Experts of a small language model.
Size: 14 layers, width 160, vocabulary 10051, 31.9M parameters.
Below are experts of layer 11 (counted from 0) of a mixture-of-experts language model. Rows are named up (a neuron's input weights, with its number) and show model dimensions 0-79. Each number is 128 + 32 x the weight over its row's rms, rounded and kept within 0 to 255. Numbers have three digits each.
Before each expert's rows: a language model's description of what the expert responds to; "comes after" lists some tokens at least twice as common just before its tokens as in all text. This comes from a sample of Wikipedia text that the model never trained on. Tokens count by the router's weight.

# expert 0
What it handles: Mid-word pieces of South Asian and foreign names and words, plus line breaks and pipes in sports and election tables, e.g. Mughal, Jagir, Alaskan.
comes after: " |", ")", " K", " R", " G", "h"
up13:133091120078083167151128069160148170127146145133121113171146150114153188149059118073170102121200104142107116116158147165095147102119103129140156186126126206116165111147173157126113185128113143136092140091109098164162164140078105137118133163
up14:159120149132132156056130082028164093153113132129133165106171125130114168117122133113166119135166117130196093109136099148130066125150126122154168116116092141142089091156140079156099144141155144138121163137144144065117103118178114203092097173
up15:137117137133155192139153176085105133118094127124123122185140116134134108144220128161123111119136188123144110172165149056118120137126124091135144100121136112176130117150141147164180077181106141128107114020141152132158191123102080111118147109
up16:142175106108099132179085137185124074125165064137111222140155129131125124112085168090131101085138134090155121136116128115137097130125099049134106118133136126097135148126148122158111144088029144161130123141129120110064132134141121136109130200
up17:128089114088149103096159105164127037114199130138069116089144084153148111130144146127141178142136153201126086143142091126121086146132105124145145117141064171112142135184149116123097187128161069139118124096130088176105136111102117103114143159
up18:064171132169135140115136113128153141134136130118118141190173106124087135127162122092112093065102137123114127047124228104138151079105120133141128073187134088125162112158129134159166103126118143111095130181111069139185138076184223127165145127
up19:136137139156074142136132134138120109122052155114097152152092103079077181086114133137089108202118131086142126128136115170107147064135143087165114133127139121143131105150072130088113134097128208137138152127101158108056156073066149147231219127
up20:133157102128109123185056125103129172084098100052185150169184183086132152096149088124136125124114116187102098126159149121145118129134130135133155137154128155154127115107178100041096174140128128145122155173076124116130125096143182074121144121
up21:178112133116100126177177129122141118145124132172123129109222138160098182161117105091085115123114125121196148110158182099164127119114157003142131090092076089140093125083100077128124042109169159120141101072098121035126168156201144138086118123
up22:074143123119088103133123115118077182194124132135044109141138143100057109131148114138172135107130113139103140090149136133228153123140091033154122171133089076130101128134138153122081150121080106133100146100117122136136175170116142115146117116
up23:108082129169079186092090150127102135134136076181094144156143133113121119099145116122114134178122161110116123076185061161117183122131127186124124134111217127122097108129110110045142049125160140121092104084146179090144140094105171103139085156

# expert 4
What it handles: Four-digit years and year endings in dates, season spans and career lists, such as 2004 in 2004–05, 1971, 18 + 48.
comes after: "–", " in", "|", ",", "19", " ("
up1:108150135063132122149136131092182115126091098074107157124130125155135164064137137112148143151107107166120152109089157142143065101118141060072141124156155125126037127146105124151155080138088154132091121090163141108194144142138174132130056106
up2:080075105100113124195127144069089121096165117143126080119110119111128144144098145213095154139174207123130124126121141113133179088171157084113089161139136148178138124141131072079160124105083165154086145084111095112123108125119137137141139177
up3:097105138149145035079127172146129089118192136125124103174132140147138113117101118134169135164113126156128077091101150094117164123116191081167128149129151105164097052077125161100108137087112173133117107148159110116184096162213109135098117111
up4:169086064084122122188148147151155124143131131084105093146109092126142125104181118137151155128132191183118156101067128121174168136079159184067127128158090127095041108157140141159127124103110160118119128141084129133156162070136130116091117129
up5:107128205108127177126096133119171100182098149145106096142134122145122129130034134111138121210189119123109075051071172096128137128128118126120172118138115172125113123116125102105131152183125171116095104120163100121150162134222139185084115128
up6:165153114067124177167114144115128153151053116137127114095183156128117165151069156117129147123128161165129184045110095106127095125143139087126150090149138153119088147075139204075164094097125153132080077186136122156105136141111166114100108146
up7:160119122135139120145105151103145117106164125119103158133176131163158130110159101152122157074123158133204098154097132148157123149141094134079117098100139139148136108113144110182135170128109199080114110121088126117131098151131127104114188078
up8:123128108123117123123172129136127206125105168119119082128117099189186097137119063122107053184180113127136069138128148182123097075113059128228138110130111113140154104132129132141113091210152098135176129121129199099135139139174129125194166118
up9:099124126160127131111104144120125095111112158126139119121148108085117157143164128121129138115203105100037176137152116161091187121139127048136112162195118097152119143145132164104120113255123130140081149082130181108095146139137154140139098104
up10:107120199136114129133158155131102169161126154214100122137113122112137125189164117134058070186089131120142125098152087160094114145119154000140147085155136155138113124120099172107112063162206104131170127119116136178147082121125117107146091122
up11:078108100105196129129085128052101125105196136191150146203071076110170116109144130121142112110130128130151112089143093144144155107160154183138137136108084110149169076165132205138124140144123131161091128145118143120144122166133173115157138125

# expert 15
What it handles: Past participles and verbs after was, to or be, usually followed by a preposition, e.g. led by, used to, moved to, due to.
comes after: " was", " is", " were", " be", " to", " been"
up13:147068115045130132187097112130117098115120159169132150128135126104106170153122156200129115124131123072076126056167128139153139132155123107102153066106121146184120125144121149155156130110148167095199115153112127104126116115149102157125155087
up14:069064173106100135106114082148141166068072159138086126126115107137134111128156131118180138105094174123048123116108102065097110143137141107126119182112111127177182103134122123185134159116117087129112154137140129049145177144137173126078109168
up15:109108146093087120159127194123075126119128111140143128136161082138109103119163165184069142131144132120112127135091095058136085090129066083146132153171176142097185184100120147155106139167101128158144125111183114134127154085122124120123124128
up16:179123200161153089104084138112143157107098084116131122096125233157155124131141134159125131072164133122090112128127118112154124077129136135132153127074144122119126158061122088177116133075147168132105135150163188188141142168127132135154190115
up17:148061066148036112137128176175100105128168145187142111127123152132142210147154126158125158116123125206052124088153129108154141114129152178100103131105182129132178170127132142117131147143124169130118126121108080122150255125124191189143132085
up18:126100195095122079125124157124075133120097161129078142145165141110109151110126125214187067126145112184153128161139103164121149039231174106126113137149084133116137111137143173156104138099107079139110159135102150108162131142166180132100120131
up19:156113062131188118121129108132087113090166111103124102118116108118130138102111129201178132113132177147146112090127133099132191104128142122148173113113119131134125126108130084173127120203111122106132147115119087130094051104105128182080082185
up20:159105088076087128126107165177112133137052118132135083117142140126093185109156153112136148078094139163062166151125109093187121141094147118168091145139126138167118099168122069120095246178144110157133139126168143191152171151166135197164126151
up21:111129089134156124138102118157143165104118168157123115132083160199135140126115134162117055125000124100126179154236187112152123124148131060168176207139154132116126163120122137117103115106104160136161093097155129164122092124157129088112121102
up22:174083081121133060150116117130157132132165117130131108161115151112147114122167124159073118130054157198085111182135088109128140136177173151083110157151130122184176109143128074095092108141204133154091164177131074117173123162162142131212116143
up23:109167199166144168161132164166066123129125132104113092137180112093152157120131145169142116154115172117123101104127113094117136140114099131095182107129125133114081106133081184081122090144109115106128216209093148076135112133120144129157128145

# expert 1
What it handles: Single capital letters or vowel-initial word starts, often as acronym or name beginnings in tables and lists, like A in AMSL, O in OMA, Group A.
comes after: " |", ";", " (", ":", "-", "|"
up13:041133131154126111149123128110147138114150109120114127194138114046112147186119128097182143104129126164088148119072126158165129124096128142146133137104107121120176119138120102149124167187062118189162121171081123160133054131124126148148162093
up14:116072101118074081160114179118099156183146097122139116103083168154118120124064128096135089115134154171097180154135166143138155229127155144065141131100171115232093085174134127152148152124100108140176124088129176149174174074148090067118117090
up15:111129132142131099078155124135107108126063070133175136121089139147078178099097145065131069127102128138095090153134142115083120148195167151096166104143187119139171129144101171111101189128132105154089174150129139201190134147098162160123100191
up16:067127148086127117078129169127124136131090128127031122123126167153137178190085120093152124095142122129107102134043105099116136101103081138104197118124127107144129136039113113150124127106110135216183132132136148103140146152101122173142071097
up17:198046179109126148056122121115086145203138114183118146144130129121122068125147172107164148103107189164092110127115126132132112095094106125178145092167078116199097125117128137131112124130138144154128188144050110174121137137150116147078144125
up18:165188127108153104082162139091128094093124135127130174135102129169069182103098143126127099140099109120132110125155119119122161122125122071125150085148121202189142058195153114123137136099173142142135147132126062137240201176147071135136127107
up19:138124161089114118129128045163080120126121105133128162128134123143092140147100127128147063147121126184124231134151130107113137151125106157154150126093111113140065135214162170095087082120140151064085201154097107139165175109167130127082139127
up20:127143121115126126123088166157149123126125162158167122143194146160130099053109137126110099043130136128139122137128084190133138148106138149114138130138131222190093223168146143129087095120139184117148127131136171099150190123128122122155129172
up21:147144116130130139138081104116071111177107116142152122144131101113219125143195119174144024174127126121148085098073043088130116125149198129132120069149066116111124074175145121144133095122141129128140131133105143104110052132114089134094056073
up22:158119131099118088106125017130164147119138127114163096082138084087075132117109069098139090136094208154113111135160191138125119103182066124124175131133102161121124095139100119102095200169161149151124128128112107120131153139132130114124154102
up23:119124107135088153031094126073119066113154123141043126132128149142129142085127108132134109151192131121120067105174107167129150128125109117126114129123084133121168069078183160129079150084092128088133155159106150152212162160209143114098116089

# expert 31
What it handles: Pipe separators closing table rows and cells, especially after places or durations, plus semicolons and periods ending list or sentence fields.
comes after: " ", ")", " —", " —;", "%", "\""
up13:170184138124120130133114147114160126121141170141170128095082152140104142124132069140118136143174083151119124075063139077168114148161088121121198098097128113090151119111157162127151095132130204182112138116164114103125140119227116110110001148
up14:135139113097125101133127129123134159172123146164097172111143107088040134099158142091121160128128143129165130104130146032125085122119101128170133073114161097122147095104136151141128085177102069114154137130155090076115098170129126204121108150
up15:143120155128142138126114115153107138098135144108140114142122090044159092129105128205122060140154193152095148166220135135076202141118094131089156108135121173130149135054085135132155104131134124099170090122144119130129127130222075154176140085
up16:083121145157164116190110139125142122121136133148109138111128114161134160087113129089119137133161146135112049134150098132150099158178114192129164157115128175128131129127070105126097081070127138084186132111110153117096125174128137096152166055
up17:133080121134118155089199151106218089103129149120178139158197129094104128131168132129134098093129125105136168113167129120119084085113090162093080109134099118139134199111128129088128131109098139066069123167083106059201135143104085140124113159
up18:121109131099146140175105093166105105132110155115110122118146108145151101110099194123131137158126092135099109092052128127130082138205139133109111101122129230122135144127187170077150100117094115148117136024133148110108161079182186106112092169
up19:133104097141116120127127129135119148179161190166138126151116117119061124168133168156172112122127104104127133113159153132156133101113173154128131144122142129090208121100120082131129037160111097085105163209146110111116129101126076072117087103
up20:144131121121181157108103125142061159156120106142172048147139134096114128113128100163137055117164077152105144113130162157166136114124126128191121161150136122149080162108127152120125182057102120128128112120053180110042201101114108131149101137
up21:188051112091118141172117143110116067109142093094142114114140123143099118150156122075221108146162092115115107106062126147117106143125095131177129136106143103137101124191190134167146007067199135087146190133134130150136152128129127157144146122
up22:098120147129148080131113182114148093108133211094128124135122132088090158129106131110131121077110124127107135027242188090143126138153121131133128212117138144156142140118108152119142165116132128155175080127142090166162114134093144091122136054
up23:129155138134148132138097110170138093154122160104153128122126124146090106131125150110132122156153161132129140083117152108198186133127116163161116137113099104111109128142117135135117022126121145171135110180172107137120210059148145130102055140

# expert 3
What it handles: Line breaks, section-heading equals signs and opening quote marks that begin headings, paragraphs, list items or quoted titles, e.g. ==Career==, "An Extra.
comes after: "\n", "==", " ==", "===", " ===", " ="
up1:094129140161073123122126112099135151149087170178099157140128145109074136126177151179130072138122143090159122095088134116074162128113123117156154084094167129159136156111150131101133168172095116129134106113157128092139115121139182134079136140
up2:152085119108120091173125216102116155121128131143099154148118130084103122131106182146097137149083156128135175131078155132118152126079195144124077117122138206228117139131084078036154155119140138129168146139129111131136052121111093124172095132
up3:080146181117146137127120113130136115056125128109116112126134127153143108119117125118128170106175135148146133095190166195151137126153111192121131130136133131112186112093133147121115098083166098116123136000143195154193127176125082135143111120
up4:118129143108134069130115125139152116166113097134167179174084092151126142124130083227143128135110133146096114084143133153105105083161141120094105122159109130163193143144199047086130136151143132138145126137137080094234107171146067141161153214
up5:180058210128129123176111121073158167152118128046127145196081083089129134125130148106115164130132135165167129150121131143104150123186177136155123130109139132118073080126148173121129104157213123108137134183138045084153128122109072120131157115
up6:133153130056132046145132157136118134157169154083085139152071100149128104160109120082156115125109176174108131120040134197151118189125166094193130095143080128121133085117152103148125080187114116116133143119125175104108127126146099135098122145
up7:152125121109099121145115088153226113159099117175146112087130128160104104086129159075137103191113140146178197044116160086097127167136109130127098105131106117081153114184116129090161133163190162155101136115141146108099145120096121109131131170
up8:119167142110132112183132150088128129127137157139166133131150183143124210071133128094150156049163153135126109126139081175165138119148134070124194128135096164187116110143106108014157164157117121100135102143072124095071135141175145117149123130
up9:181169098134131104140089135085091210084130120127077127109146150116134139093120158080195172127161091141178127165205095124136172126080147090110128126110163130151109140210164132090138194127122110116070144104204197033108099128129138141101113155
up10:126133151095117043137080167129131147184130135034113085128113128168121117121131120114202101158134167120038075114158109115141126130111131098137126126174117122131145144084156121166125112128156131109137179089091109127140211204185122093135117102
up11:102165120072146140106147140128128147086127130153069128094138130191065122141138140222124143132158117182172129109122093135101133108126124179141076155118158153122128092117127151112156132149120116067118111100137114127127129124125100150146083129